Below are experts of layer 6 (counted from 0) of a mixture-of-experts language model. Rows are named router (the router's row for the expert), gate (a neuron's input weights, with its number), up (a neuron's input weights, with its number) and show model dimensions 384-511. Each number is 500 + 25 x the weight over its row's rms, rounded and kept within 0 to 999. Numbers have three digits each.
After each expert's rows: a language model's description of what the expert responds to. This comes from a sample of Wikipedia text that the model never trained on.

# expert 48
router:496511495499545481492485492498509505487492514473546493457512532520488476510481476540487478492502509482474523489493489536511501502511504444554496448513489491501532449547491475520542490530508477512480516499485480508478522508541486488462497454490488439521465517506520505506473508507511495513515443520509495432510487513494548498521473532505548536491487469517517530506506474471517507510514
gate0:456557520507510489513474490550504523476497484547509500503546520490493457547537509515539503490472486457470560527508496468501531482513487481509555504524498501452437499460506530533480525490530504527542514480469478544481532502467522484469462515512486521476505505512500516548474533511477514472511455509479518511518485505501534523489489527513508507494462468459483512493519518501495480485460
up0:493516496459483492492490481551485489490497520526510448529516497487536481536484489487491505517480501505497525475539487480493509516472501513485527479494495494502517554482507520515504488534575498482489534518515510507512509494476527443475496500491513491541482521515499550479519519484525475510482509506502490471491490464463481540534470515459473431556477543512516473537547466526480485465519
gate1:472502446457517499517495476501541541478464508506487520469517504547464485469478485463495523484499512478512500491498487507504471506515542498453530487451550478500533512532440497506489543476525502487479513505522471518498553512523483522501487514523480481514489518501518491514484496477471499475516458474478479470510495496526508498506489493535522505531519523480506531513529516512514484487490
up1:519476518535510479462524499520530468517510439483493477472471488526519511526489498524464538487519528518523449518503490534480491528485474554486467510502495492493456484506521481487511520521519492510500477483503513491507491507506540508501497467451524507489533494472462476501480464521553508520470511482491563526495497529465480466476545489479513475483516488496511490468520524503493520510517
gate2:520534500503476562519495493507512489522461501497456561487521494527538472520477500489544512562545459472529495474562519518536436500476512516519498489480492497528492477526492509492497508524511485524525514484506490505497464546497460518498507475460525476508460526471506475518500518502464444515505498457472501482504456428511476465514472466531552513495499494494513512453556463493477458502554
up2:538527505505490545534557479484528489522521521435494474515493498516559500528547505530520512483495520484504501497551544497495471489510514518518505487483480530473529530519533476487528447519514516505473499514528494499522493491449492503482527493471479459492510504492494508488452528499522468430519531467445505470489486497503528556445454539520503479481496486503513495507521552492501523434483
It responds to: Inner consonant-cluster pieces. Inner word pieces with consonant clusters after an opening letter, such as susp-ic-ions, conc-er-to, rem-ark-ably, pl, ject.

# expert 16
router:466471513489483479430542471495513547503474481481524537477498527518444431466492448567509498529484566485491531520466515508522529515507530494511507451502525476476508497507511485500517480502494464497464546492474515500441540441498528511475496484464530498518446517529525554499470503496474484487573495497479493486509455513514513526542512516526521517487488492502520527559476471473535518505504
gate0:496519515476485471532494515487520492464545462526548479491499485479479502473483491494455524512454491504477496545516481447484470497469470488533529480475498504515517487495503498506522507541530495502522481467492516536497486498500465511511495518536476496514465486507433522456500487506506484477490473507495428511451513488477470511496538515458541465489512467517485497503488461468482495505480
up0:522527544503487483508521480489460509519444513469467526502517526535499502509462515502537505517527480486527499497485503493503507509551493529528489519521483482447509536519476485487471511486477512509464477516514497480487522551543526490509519521443554516463508554483527507499469526482496554498473526463522564509531508508492537493495505516507492490545498538502453526516530516522522511501494
gate1:502530491464478508537489487502456501477572528492490499504468516485502481515471467457525486506462480545548467470526491442484499484545482450488534476514498513489505493562452475513523496497496505478502480503488490491522499558490498469522512512537502511486517517532455522470494504508535506482464520543470541507467526500501534489486506498523521456480477513488492526478502506522516540507493
up1:477480463491499545475497566497527488540560503533479523480464458505493486494488494544485511545494510531498491495549569466463513493467477508491529515507496475475487480537499517471492503498482495525516493472520478529492505556506510500500507500501505489528494495483507524528512506513430472523495468539442488511505509520498495493549492503461458503542510497493523505528472485547480511509449
gate2:502485472482537516478479491510538528516503509526514521440537505490486448488495465536535512512531569500482523515484483500493487558484533488536464490511469501487524536469512524500458510541534502509483491479447535497504520472486510520487488503542465516520508492507507473494459507466497482499488512462474527462536503469470490455540536546505493534458509521507502483545536499496489499530483
up2:512478522484473485491491558481508499486530489531481494494485492486490536488531541455481470540484469492513483522463514494477502519493500497487489495486496513494500478508514481484514518521480516499492510495524509488521512522492543509436535499484528515451523505488488501500501481501552541501477466493454545500450466536509490518505475510464534473530496524504532520474468537496490500504498
It responds to: Sports prepositions and verbs. Prepositions after verbs in sports and career narratives, mostly for, in, with, against, plus won, joined, earned, e.g. suiting up for.

# expert 34
router:483529500491508490465516508514533548459491415517498507459522497525454474521480507538527513556464504491526522485506523495524538508509489493537528472537515516494535480556509460481495523507475492515481557472460535461473554465524495503450557482482497473499473475539494532516473550521519502486550499471500510519500488513490524516536516535523535530492500489514492506508512470499498539466507
gate0:473546457493498485433544516519538513476491463502495485542497538523532513509475492501524458473497483494513507506515530514500496521469460519502458470499547496525463511495517475491499479464475502498476500565511470503504486493491432502475503486505512486525503540478520523468485528506478495513547488511504503509481503481483514501515498502495505503509461525505455508501498507472524547468533
up0:493506531514507487551452500465490483500498525462506518440474439481494487499534498487478541539493512464476495517448477480518497491503541486476532493483463505512571480507451498516534494531552464510510500457482517503465514500493533535524530521531486490492505484514494504541490460515505489509487502487511506506494489494534465484502495486468507507477544477491502505492501500533471454515481
gate1:504562490498483491481477541485453513512509472523494484485528533552529486525483482509507512473531464474522461518490502519456501570485463519503503473490491503518453473525505523471455502506465489496500511491514501487492510486486477505494460485460511486514526481521502506482453523522497488462494496467522524506484502491507526482496465516488488513502484524485500544476478515505479460508473
up1:435524509524504498497472530510501469484530481543496427472533527472511516523446458495506461515539508473508508469485522527467500542477521465509512488454529539502456454502517505500451475491454484464534477530472488498511493488450508496499478495522524494512500507487506491470476531484450513487524490501508521465504506488502490505504469497441529538450509478477532531505520537505519453500512
gate2:478508508504496483436525471501520479487473445477512451477451504499496485486517476534524515542499496487504493514495506542484496508501495479500458504470510510539530512489482510514532526482500481497524546495535483485496510480436507483478501510529497474534526509468472510485456504473495490493539467502492503511453481491541481530497507497464482507500540498510490524538488484497476518489457
up2:506505512489550507502464494535522518537537528508520486511498507464486479481520513502513500466510522505493457514477469496498493508512495489474540509533506460506521558518525486560481520518492521487493491493508515483527511507512466537465561510523481498414548498483481502485479543505550511522501472458538493500493496498520557495517534503489510470492502508482488480484489508506484490525524
It responds to: Closing brackets and commas. Closing parentheses, quotes and commas ending names, dates or taxon authorities, such as (born 1938), (Besser), or after country codes.

# expert 61
router:447516503495525422453502470516497564507507455518484514486486476512479484493523471505504513533502494509497510512517547472536558481507543492542540481521471473546517488503517497507512535503526487437460540465471485475490521479472498484441518483498504495516462485544540511529498520527488504453544508480484456505481498475466509523560549497480510505494487488442499502521503461485500538500527
gate0:484529523515514516481514499486530511487559444510501497489509500479546513476498478505493533482510533499482483505507510495497461525514486528509496489510486508511514466525482480526496495495456546479564525482496512524470483492511525531489510476496494503511481521549520501546437507488483496511499528470485502456482437517503497431508427513542481550491494517498525534540504473444507499531489
up0:499516549513510474509507473523536524452516546510541513493520516476493541484472480537476542476425495460477486496543550505531505524535493513498550463508476516516487470499492521508510499511488513502537455485490527518459484460514519478518500444486487511540532528487523542538504503455530519534517495485475505491454477512503432463492468507469492555510467526498538510567512495465529524487496
gate1:467529468481498502469496478521519532474554454496477532512489501426501491477483537495510534539468511507494503486483508500509493540483502482488495477523500496508500551485502482484495503504462509525496523429484477448505480462528521485494535454481504485458513508482496524503472507534477520482524523474480482558519501523501481476526502491504488491531461456431486511540487533461506548501513
up1:500495483550486486496501440543500523474507489484499546501487488455501494522493497497488449487463489505515565483525444483480499560431511483483503500495461480509504493528494515505501509478512492459462500478459486512517493530512530488447553471511506516503470497487500479493481499494488551504479499483452521472533530466539485486519494495481492495506502505507509500525465504450498550448515
gate2:471492505471519514497533485581457483524542528505507507485517464466555528500501503517531495520495509516502513493529517495510509497481533501505501496515482486497430496513468491491522471518490524514479503508477472519466502510479490507482518512497525525521446509510482526510527503493495521488475498524502477491512490519501546531490468495502555519459489461472529535498467486490493481472505
up2:497502515470488476511487497547477500489579498516514561517520473470518482504494561536503499497531466483494481476469466492483486535467494525514500470508517480515505506539443482488520493490496494531463491508472447504538539486481491490481526513499541508561464491522542532490494513503462506499490513496553489470522509468507555527560511482453516529534502462525499476503501469506485510487522
It responds to: Separators between table entries. Pipes, commas and bullets separating entries in tables and lists, often after place names or titles, such as Westdale | and "Taunton, New York".

# expert 2
router:475518528511552515503516472509454512438561492521484473497530526498521486488463472511504452510487536470485523502485518497512483535488511469521508457514492520495566465542522445518511495528482469541478504488494448529493518498561462534501521503487510496566427464541540553541485523499503480501471496512473475463532503514501503468536493539549516516476509503489508511486491440464494498488508
gate0:468523468522539504495507463537446480538513505481498559513500483507518541513508524537513466475476517496466512512536539501479511489440511482496478490513521506486492515489473472475481456534513485507484500498485536483488471482501505500462484492467472502464511480472479453465493546489501508471514486440485485506486516484525494512517471511521496497453503536514518484479500495512524483524532
up0:461516512498483514495516494551489493506499500483499544472503531469511529473506553515518455466520556478452504535508500496504510469508510463482529489500524516498505519487527492493504485531538472508487496483460501458502506506517532487517442511496478479487525482471494454485488522505470529491534471476522508496508489490515527488485508484501530477451511503486497472495463508500529494483513
gate1:494445524512480531499447518467458497481480497523462467507477470526484474517523514455480511453501509503515503462468484448495497522520493484530510494527488502478501458512462485487505479513470497528522504475484507506523507457461493534478512472466527495525472451528499527498484513459462487481511478482490477469501505486550523508496489490516499485488536528522525538515502479473528522511518
up1:476458526469501426530498496524484475497500555516541515440525492479489507471504469539500470491486464514493484482511500489535506492500480504485529487509506493524519506513481475501503478501501545479489464463504447507527538512475520495508507476495486506511496508509534508484494498467464505482460479528476481549488527487501515504492490503500510493483551509509490516469483517498465511554496
gate2:524489446497485511460521491464490520476510514480452495486515497519475506518516478512502526501493508492494467530538508457515476520511469487495462504496485524498487492488523535509537486447505540531497522512466543508522505481488478527531522453515474504524442499500463504521466498518477499495485505501468538433413477511462527500511509491501486517531497499484516521471489507473551488500485
up2:526489496485521500443505469516525481513543502490476504487563504506530508466509468521530466489472503504508513515515480489494487510474512469507478517498541539520507483511502528523475465473508513511515528471488483525524470547516511500546511464516495492496502475477433506462488537538523482509448468478495485482534472556509500503446506479549457439491447520491514522524504512509537532531528
It responds to: Mid-word name pieces. Middle or final pieces of proper nouns, especially place, taxon and biblical names, such as Pent-ate-uch, Mor-ot-ai, Prov-ence, plus Ocean, Marine, Pacific.

# expert 7
router:470511535479556482442484508489509540454459462515505482489528525519455476490478485529480492538509515435489515519500554527517506498525490486521530465513488465495512471492522467493518523511481488482477540499482555502477541446498548444473492458491492472520458471513530507496498512492479507467507508475479483447473464505487506484495491483496500502504458473544487518515479468484475528491561
gate0:491480513535578484495514491489489503496468490518510525537514504492509482471498516509520452503517508534498513535489477525474513513478479485511469471477526498516489458506467461450523486464510507512464486528461502515431469478511497514492524499505472485527482483515523475520487523492506510498517518464457506550511497503458491520470475493498531511521501500501490533527478501525484541509539
up0:474479505535540509514464469493443535472449497523495490513495496511498469530503522516497487501514525487481489511510525495515503522498509497509505478476488521522475501481480516519510479518523480522491482541478520545495496499512509494515543452515481533499494511553510531490483481515528502462475517489486494469511479520507488520530428504534530470531542426530480525502482524465532503504503
gate1:501498476498487512485478462482491445528466480517502492495526479479490548529484463493483475493504470487505530509519531515498520485465539479498490521490499467510489480505514527509512513542475430528514518560467491466462515513518529496516477530514505499450481506505500500494476431521449518527496504454496510562503488483473465508533551501519511517464496491544484488484530503492548503502499
up1:533560485536514533470532490522494479507563530491531527506487513477503468526488537493527486522501500507495527521505465500523466472495479508482502490550513493501459478484449495524465517471529475527512503439511536455480526518483553478498536480525489546475465497506488488512551534478491504536488518484499496485495497492472490473494504522513467514504522454475510524510510463479572435518459
gate2:514487490483501468498503505475456533528522479505542412481467515522511502526496547525497495521514450497473564484483499494510513488541490475525530469514489490506535549533517529494521511486491539509506538448501486524464505531505506514499504521492508458509486509500518497480530500546496527501453539515502459493469494537492503515516473484456487495491461557525488544511499483485491529519490
up2:532513506490519493506477474491519495493548529494475505530507497524528476469508493501519544471492496496507508483505507538484532526487511498538524484508533499479496531560518527491495495428471526500493473493518528535488479516480480498469546494499489513527493522510512553504525444493482486527514525529456529505480481486483497494548492517503490479471439527492477509480489482454528497511502
It responds to: Census and demographic data. Words and punctuation in census and demographic statistics, such as population, households, census, racial terms like White, and figures or table cells.

# expert 59
router:471512526514528493432515505496509523482482484494523530495519538519494436505516491532500468525456548489490532514450505520524517482512526453530516469525490468510504469518521496482508523533496485520501558492471480482466554479522533469482520455476517482519479486508547543519496501506494492511525481511470500481507477499473502518557507529506528521512455463500525494601465472460543524493513
gate0:516511468480501547504466510509513457504486481514527472518488520502497479521495472522532500506497495474516490509532512482485514526509490453523483502503544491512521506535477549455468488503510530484483496505466473487577479510532514468512487447511513490530502521498496512524439498509463498495498453488546487500492510465491490489509498466510469520505509466509500458506490539462532454517526
up0:478550520459514461501530484457498475478464474513493472510527484503487502549515510496505505540520502436490487501479517527528501481488457470522496502536514501528511516487521511492510492478496473572534510513542482452533537481519524517508499473548528483460532535493567492502475466528477453503461504488495516513466466482538510518539517503503475489523480516517471497500501504492512487477482
gate1:459498485489502510514561488468485524496525488473456496483484505526484475478499495528493457506504521516483488532485494522538483511495505528498543477484517510475511508477490499547484491525484517514525516492530506533487440477467538526477527464489505479479503489444458472489529512522530513513525511493468503486493505462511468512515525510492536472517513494506537523523480470519532474478526
up1:489491480515518482535486512451474540503497474473492486465465498489499465518462488487489467504515593514488533491526498503539542478489523513519520480503533520500497500494496511600509486472503496537522507502527532528562460462497525495522491498545503479470484536464461519507501464508488533513484525492473504501471521500507488485531498481501571510484476493498483531505469470515531505493531
gate2:492528485463487537481452489465478515528488491485502531463488509538473504516470500471459563501492539503487499543491462467452513525511456491498517539500552472519498485488540529504511542507482496464491509518501533490495491548525503518520512495496536465504482468504496480520482487492485494533509485510462510513458511470481508485556477532498537503518467516497493547483486522505499480452513
up2:516525538513484469498527483467489466477516473478509532479492508504565512570505468530521514483466489486499499476548499512513500517512467467497456512504507490495477495543527491500490488505517577534529468525464497483478530463474494488521488475491501498468501493522489510480492473504495579532522503470499518553490460521501453515496470491537510501548422510474519506480515509488470488530506
It responds to: Prepositions in prose. Prepositions after verbs or nouns in running prose, such as in, of, with, by, from, between, among.

# expert 38
router:454463518525499460460546509480495535486488499500510486499515517509459421494483457544510479535479506452532520498461517475510546484520504474509543456542493466507540469530496444476491518533482503475464522473464496499463509446514504484479515469470539491543487487523510526510503498502473503495530460487467499465496493492468508519520507499515512513499522469511505505543454487473511514484556
gate0:469501469534515486491480491483511510503566529498521530482498492510502525493527485473491497492489555456475503525451511511498504476503509483484503519486486521485515455468506533520484460521528500484486525494488509474524525497544510493486461525480516513499479504520475504505531504507491491501527496538471490474516497483518525536530479515503508546523471522512528519522483516491482509557438
up0:498481515522464540421517502492499549516484521472535453507474494510506527488481503490460538531511500486507495513515509494554519506458472476514516513460546464512542491461523455501503493476432473503505496476504488485504465515486506499510504494505519470507463459492464512535515485471494538494489486537507488521507526453532511461497475486495490484514479498514513528490504517514475471467481
gate1:520482529499473478513495499449528502517496527507540527457490516565499479501508489486459502486503489488488498541520471484511491482479517472478536471510531506486532510511504559476465496473476531510513484523510513500413486510489467434498566493460481472509547464523468519483508466512508504483532466529495501464506500468516483498471496460466510491521553510484506540465467513527510467521513
up1:540487520515476491511456494505510510536524549517506504527495536545438489503518491448512508507488510452496522512515498534499488482513491504518530482490504524514467483475484501492482485491506542517524494476520529500495489513522500459504540505496482483503522467495442513498538505513477487487505518504513492466529490473497482535499526444440517467521557524478492515485501499502491486534529
gate2:516491454504535544503511553534497511503504482508518533458508476488536465506484483515483523508487438507493512477477507474430520498512582500488489485539492473536555510538506496505484579517485483504539518547464490533420495550457513507497486483538515505485535511514496551541465494549484524461557486491535488464503520491510505479507459526525468498505457492520509517510516488474532536485467
up2:516490493477506499514481530484488517509494484530518520483543494466521494508458493489504494487468511502489533481477501489433522519513553529507469499527472474519534498491489527508469521496484498550496493540518513519478488535511474537513477487540504525503551502496501497512494510511488540504510475486528487534514503509477470453522468543526513496484513485485525490516531503451563476491504
It responds to: Prepositions before places and dates. Prepositions introducing location, time or affiliation in running prose, such as in, at, during, from and near, as in held at the.

# expert 13
router:444459515489533480460498474515541526475490494502483544488524529541494473503480508523524502533468526481512549504504505515506518483540542468510529471538496460516548469520521426509491508504511487505503512472483496465462503508508500526453527452472495490525476460501521548529501516500489510505545501451502485481490517481504528504532544491512525504481484493512506534500463475456525514499542
gate0:484494473502495498465510446545500477494540503473463512496476486471507535515476524550482494489508526486492476459463446506496517496556535530477529464540475543474463515480543508522520493490486544503521479475497484502521525498548497511493518479530510512521501478527528492516493497481495484458501512468485513504464520471500482468518520545490481459520513437474488409468497527460498554500517
up0:491486487505536526475496536480476491515486548494522497542518454523447499472501521467522491481486512507490497533500524482547454505519562495513521492495543534496508489506506483518503467513557460519517459514443516527471496530483529524521455485473505519520495540519504519474460499489512507517522487523519511511479476543489508539560496480511498567496508512551489543501491506496502485515483
gate1:481507542482511476499490490532470538417504486516502496538459440523513514479490522477513522499498501475502526503531455493526466554489466503512481464485545429509514471450546474535487563477512520496475545458429482442525495502507529549534513522489466517483494480462447510534499482481487501493526510500554514538497527517495484530509528523496514535508521452496529525519514505500480503489504
up1:468480519514527510520483488538469529445481503527499534503481509527551507498494508481522556490486518468507524518534491490523476528490477505471484486513513454501553467476521491530504548478500501469506520480454494440520510527488513526544513533490480528485516489483445511549502492447502510508507494498518484529497510512497491529491522513521502539510522467497517554489496529500497505513502
gate2:489487491504498513477490504525507452497520525468520532476535499525499510466495522517481505503473532474523482433463471529511508499506449483490456494498500507506516533471520530501518449533513495456513518493507555445479511489475545496472465500541481495486481490511514500518539524503554479520480430497461487538471516500531549533493496522524484461510495502512523486499502489468525491503471
up2:519464494534513530509520501523507469477522510488514532476525492518522493481485536516508512498493526480489512427487507547524535501502465474488466514494513531504518525492485524514510436476513501423511497514508503447481502453462493490502487464509488515487508495512538503537522506493520477486474467557484466522461478520553555532475516514530491452495515471523505489511459492486527531475478
It responds to: Line breaks and headings. Line-break tokens ending lines, paragraphs, headings and table rows, especially after article titles like "= Rotary switch =" before the lead sentence.

# expert 44
router:451509522500524416439485476512506574497513457520492497483509466512503480482517452514520519532513495524478514531524534487540544486502534484551532481536481459546537491508513476514512537506498487455444529478470489468469519476491488488445522484481495480523469485539534518527496523515495515458552519467485458497479500496468521527551552491480512510491479498473475505514507474485495532503528
gate0:488548461547511541474485545542480500457580525496508515499528479527472456463505476492506513505519471480509513512513464490523507516536500507516493489533479485488533516524502493477500478529486496542497508521477539500450510466506448509464508516531464514523518509550486464499529521515496523525536459509501493481490471517523515504476528492527518494513532490501506475520485517497528493505512
up0:498520524438444449504531483488498460503468523555483519552510508505477509496518474511544500526463539500516482502495476533468508454510547494512531503522481519496491478490494488518543463451504486506515485418548505504519511471481463512475512496516500483426504531510523539530532446494540451484479501518477511552473509495501474486498530513459488487499489484496469509525511460511492473497516
gate1:507530504536513494471520460441494518460467495548494504447494510486506503539528472518522517505496538489500512530459537513500555479500429502548512450535522474483477434528503451492507516509467518501497542472470546444488536517493494555518476518516499534483495483474537518514458525502504492444512470512480480505491504488515527532494483457506493449461503524503454510515458499453487513487495
up1:507532497494522507455505475470474492495451514526448512477512478476491469506534480487476503534512525497489491538505558528541532496535450495506501468503522517449494467509534495454472489467494504496470516507480511459497527471481508527511452535536501506439514493465490502477505550487498477454544496527488488510478497473529508551483461515509481485489483512527457530488480497465483514463491
gate2:492487510505499496490506474522483508490477479492477549479490523494506473425470507450486483483497433485510493516466463494487470445501487476518529486554523503534519512467532473515509518515521563506488503533480489495490509449518499495503469489508506548510508492566513497533489523506516523516503502505477487535497446503457462505515503483553509543484465501535481515526461494488543486531481
up2:481497489500433522502462513474552526489499482517467476511519491451463491497481482444526513472478498516550566524478538489518512510540555506520473490512457494514515537513473487503450525481525501492523536508479515498470499524471491524502495501497504513523471492467508510481445499514485534499495528521462536485518468502493540513535502541479498499503477472495490473525478527498495522496476
It responds to: Separators in name lists. Commas, pipes, parentheses and colons separating names and roles in credits, award lists and results tables, such as Kapitonova (RUS) and Pearce, Adam.

# expert 63
router:484512492480515469478473530481526495488498512532542509473489501492503490494484494536493483488521496478498513493473495494520506491508516467508508457525484522498575458551520485507504535541498473540468518493529498518454548483514497491458506482468543465542486530523516511547490478508470502508513474515498451455516473448548544518513514560494516553499479469516488537534517489465512520527523
gate0:510502486546452491494506500541509490484496470551474464541454499517493532519484475501503483521527532511516489517464518501520547447527460510467513462538508519482486507563508505530487549494556455567500497481524483510507511494531483536488519513517500501516476496507479443533543547520494497538492496476538518502497489535520550506456499491518543479525531488486547505533508538495551488476539
up0:487502526510516512470471511490505523475484497505453508498514513472493486522513502490487503518488482471465505502503499545470506512467534474481534509456454473493511508455492478473486481488453500493502510499463485510510484469461508449523482490493493518499513487459497512490464494539489482493513475533484465485519530488537458495492533494512491514514497474490465447464530511533479474490464
gate1:489521517457453505441468524517512510530502515518497476487501569536489536562512513517526512535471493484521474512505460490457519508492474494510482529493470536500490581515514466494526466471490480496500477542463462476472488506471515495478475484487490497479503479528488522511510484509511447532477483494511515507511505491506495456510516532513496444489519476502462532500520540459449519452492
up1:528521532480487523496505513485488471513545524502491479490493521477507492557513504529531471527504493492519485483457526501461473459503524501492483512552488519480485511533475471509492505464524497509500498562519502492522525552495497502493507526521513493505515551492522550504494502508494493511475530481496498479501527472507544475505515466478496493524536487477481500522508552471481526483482
gate2:517498493531495505521495545479531507519514478541497480459504507542460496516472479526471483512497540502469454509505476449533500461528493514501508493522554501493445493511491521549524541514510527496493532485495543439505525499487454513501499453459494512495457504561443527526509521474513524494493442519502504456474516506485479524512488535533512495524515487489522464471497472504473512514496
up2:498526506456478523524554484479489475471498505484494501469484475511509515494491514518486538468492499509519502484477497501515451460499531541502500486528520481497533537499475453527492519495486479534500501524481521530521498505522519462479524517513493512501502515478555507495505475468513517486521492570464518482533476480472527486516550487494511530496475527486493563491520486520468492483528
It responds to: Subject pronouns and word pieces. Subject pronouns before verbs (he, she, it, they), plus consonant word-start pieces inside words like ploughshare, bagpiper, snapshots.

# expert 29
router:434464522459509478491479453503492514479493490513493518487517516505508491512510480528533501524447536479504556492501523525513516490529526479518543489522482479511530460505514445516498531493481489508488504467478502469491528489522511508443508429469519448535486490510505540528486550529463513499545488464507482471494505465524520497540524493512523539458453468508518538502519461465530511508514
gate0:499510490481523512498503499514485504473515490484521477480511504488544506478523485559500450517498488507470527514432499503524496476554479472473517515507487504502487481480525506512486488486494548473547510476501471489488502480488493501484534515535504503490535529512534500526498494498515452536499510514487527469511528492530473506484512515509550503470513490479480474538516489492498499532524
up0:474462475512499502511499524471521542513507465518460503531509475499486495468478519524467438482474537470511479495505518518500485436502479506467500479482528498444540506522534458507536430528481527548484506494495499552557465464494509494482518487492506491525477475571496510476525526518492514451538561453486477513531462502478498535470471532479513557535455480484513523453463465519469474486497
gate1:488485504511483445515465482498471456492504471481516546484473469513500517503520534501541452511497513467495475528479498499484498506492518461493510458502478465491516455498493502501537479504528507553567519463504481554498519546503480532483496469509476479526474498489489503518459483513478481505441490484478503501500449497519523504483481470505509546458516515518512541483503468465516488528496
up1:495532516502551552484504487503505556500532520523481475517525474499499503508486470517435517466485477495486496492498498445499513493553503541482514527517509502518492550481508535519505530501511473467455505506513506449501474499511514494515481522479511538486533521506500495465552510466548530530545538505504529518491562505480446485492489499486480509540491466501485462508498523529486524485517
gate2:512491553474505518523473546444468494536491493476497473479484512525546477503483500520482510470516476487510504494524519493518484493502457490508526495468475493482463530472475506498509493499485469554509525547488424449502492516505523475494507506552478471470480467547442485491508509573490480498494527497509507513505501460504528517474501486530498543469529532513520502477575513500507480499504
up2:520491476512484518511469535480461513523530475476517470458494515512526527504504471529463523489496518474492487506526485484525488491474472495508521504484515505480507539493470496524505480510502463520477525560491427483520484531512548516498520503532491509500473501521449514500535536562508489488509510465519506511509547453477513516484508468524502504480492532491492513498552522529494469505533
It responds to: Paragraph breaks before headings. Paragraph-ending periods and double line breaks, often closing career or season text, just before a heading or a new paragraph.

# expert 20
router:507537516533493480513538447506509506479514507486489473462480499522500484471471495530496496554445543518468493490469514564534509514482495471521476466496537509517521473550490422513517518509469455494448518496494515505450495458525497489454488485505481499511431445516505527512462516519504476522510483465471489507503504508466520506505504501511538524465508501490533526486455467471503490486497
gate0:545520476511477525497480488516514513525490502471542508493496498481515497498500459509517498543539461493513507532552532500485481500507503505495496531516519458503523542501496499461483481492498481541498453487479508542505541508479490472497484472475436498533513581540534500513518528528484520503486528482496461449496519479513493473535496527530480513524536509486474473481502460542452481515527
up0:549484519472446496499479505536485493513531472537513496537510502490532509494488465514540519501517481467477500512490512514573443482519497492508499505498519470507533525477475496504479448500533485547490453469487463506506550470490503453487471530469464512543476526511529498510525490523496523515482516482475504471492487514517473491538491492497494522545512495473479510506464467526503483501504
gate1:483542480510492494520482490512492504455529473475516510511512511473525498565495498495501584504506533520486501507467527473499490510499497463496503459478495485507527521488511502520474468543471454490491501502513489504496497466480539499493499495499470511525457515486494463492494525504514494465536519500520517504468482491489485532484495538542470479501515501502472505487507538468488473512472
up1:532543472474507435509467462490528476501481536511468541518494509504482493498475500505446548520486463486509505487494489507531525469532501476480562494516512523506509532497500493451549484479499466516481483475498485532457540491514545531508541499507458499529485521494524517525506516506494485492526489469497485467504490497519489550477490489511497503485548486481503442448514478521494508511503
gate2:490538466494481506490508517518507463514451565505577460529515489516512500464493513486539514471519532510474480498486492565520534465500486526506476501518558487472516499509512485473524463502477521498488501521490525529445532492516498503508510508462544513558490506501514470522475470458527523514505480502483456503511524429517495529478503464499522502512516467517481468514471487542531504512494
up2:518522540511501520470493526503519449487489526462466506535487483502508503499507458519522534509521505499454503527525499527508506536488497516498503497484484507536483494485496517497494442495484489499550482465487484515493499497500535513502493514480523505485541476476489504518522492495557483500482478533494496530504457515500486480504542519444484529453519500522497469478496491509568486514484
It responds to: Foreign name fragments. Inner pieces of European and other foreign personal, club and place names in sports lists, such as R-ux-andra, E-ids-vold, Gö-te-borg, and accented letters.

# expert 42
router:505471482515527478472471488491491530495476520527532504474484526514490496512478469505491483510506524487510543484490515504506504527493532486542492455494464505513515448549491461522517474524508480498476506499491475512488498487522474488487482470487518438518450502524520495506487511482484513500488471515500495427516497508494556510515504523490523501463507479527531532505487506443504526516508
gate0:506536517544507473499498499484512533456486508541497514447460482494459562483513520499493510528480474461497468518526508482488507538484544522495459497513511547512487486509494498529486519520516482516501529485521518472499476532520504519526491533454523508489496489488496515527479490497548505524485463522565516530517481488479453528510476546544473515492485517497514495527469453469525521478505
up0:508565536523472542486485529549500492490496489519489517484591495493497548479547519475512502512501493471519501528486489509503479504496536519462510508530545524546461473500513519475487494499490501496548552497542526490501459500507479502460469505502474465496505471515479546486537524508534459516506484529520528570524523500472516501479500478542524486483492482490560483498475490513500510495520
gate1:489449504535507512547474448501477494475525536514523478552516497565497477541498499477512495494518480537504504515466492502495483504499537511495480481566459533509479490519430504480521436532510523512486488518520481493493518473473506518490502482507496498522536501475505552524521482525486507472503471512483465525493489491503493499498480499505491513497506488526499488549514507467508482519520
up1:463489498496483506553475515472480548510495477468489484562496499529494479520540499479560517518491505507493488482512478490522489483514504503524480483496547478531526495499502464508537512497524491525522497521530534511535500514530481449527505484463498498500440522514483504508514531454467461509481499517504483480499490486564483535483530458522509520481431450488426509496511479460503514532505
gate2:498492521508507538523485499518462527470467485521511480529482530464507467479502505478517490500477530510488517456490528502524504501531463472511568507472526490535511499491499507452538531474524459531535486485482467538518500488525448520504549562515480519510517497520482497530499503485480523479484516471534540490521458540507473468458527535529469521503480475481519509503473499519482475499490
up2:514517472473451492502537495518513494566549476478494510511522466499517567479460538505472502545513478459525500518505458511462497512503541552474432488516445537463507493484453507531509491507495545496479523506508519511515522522529527502477472487509517474499477483468486490485484505464526491478496494473474462515476509454496464511546518487490517503452527502537493465445554474498501530481485
It responds to: Mid-word pieces after prefixes. Short word pieces right after a prefix or first syllable, before suffixes like ed or ing, as in rep-ur-posed, ev-ap-orate, dis, rec.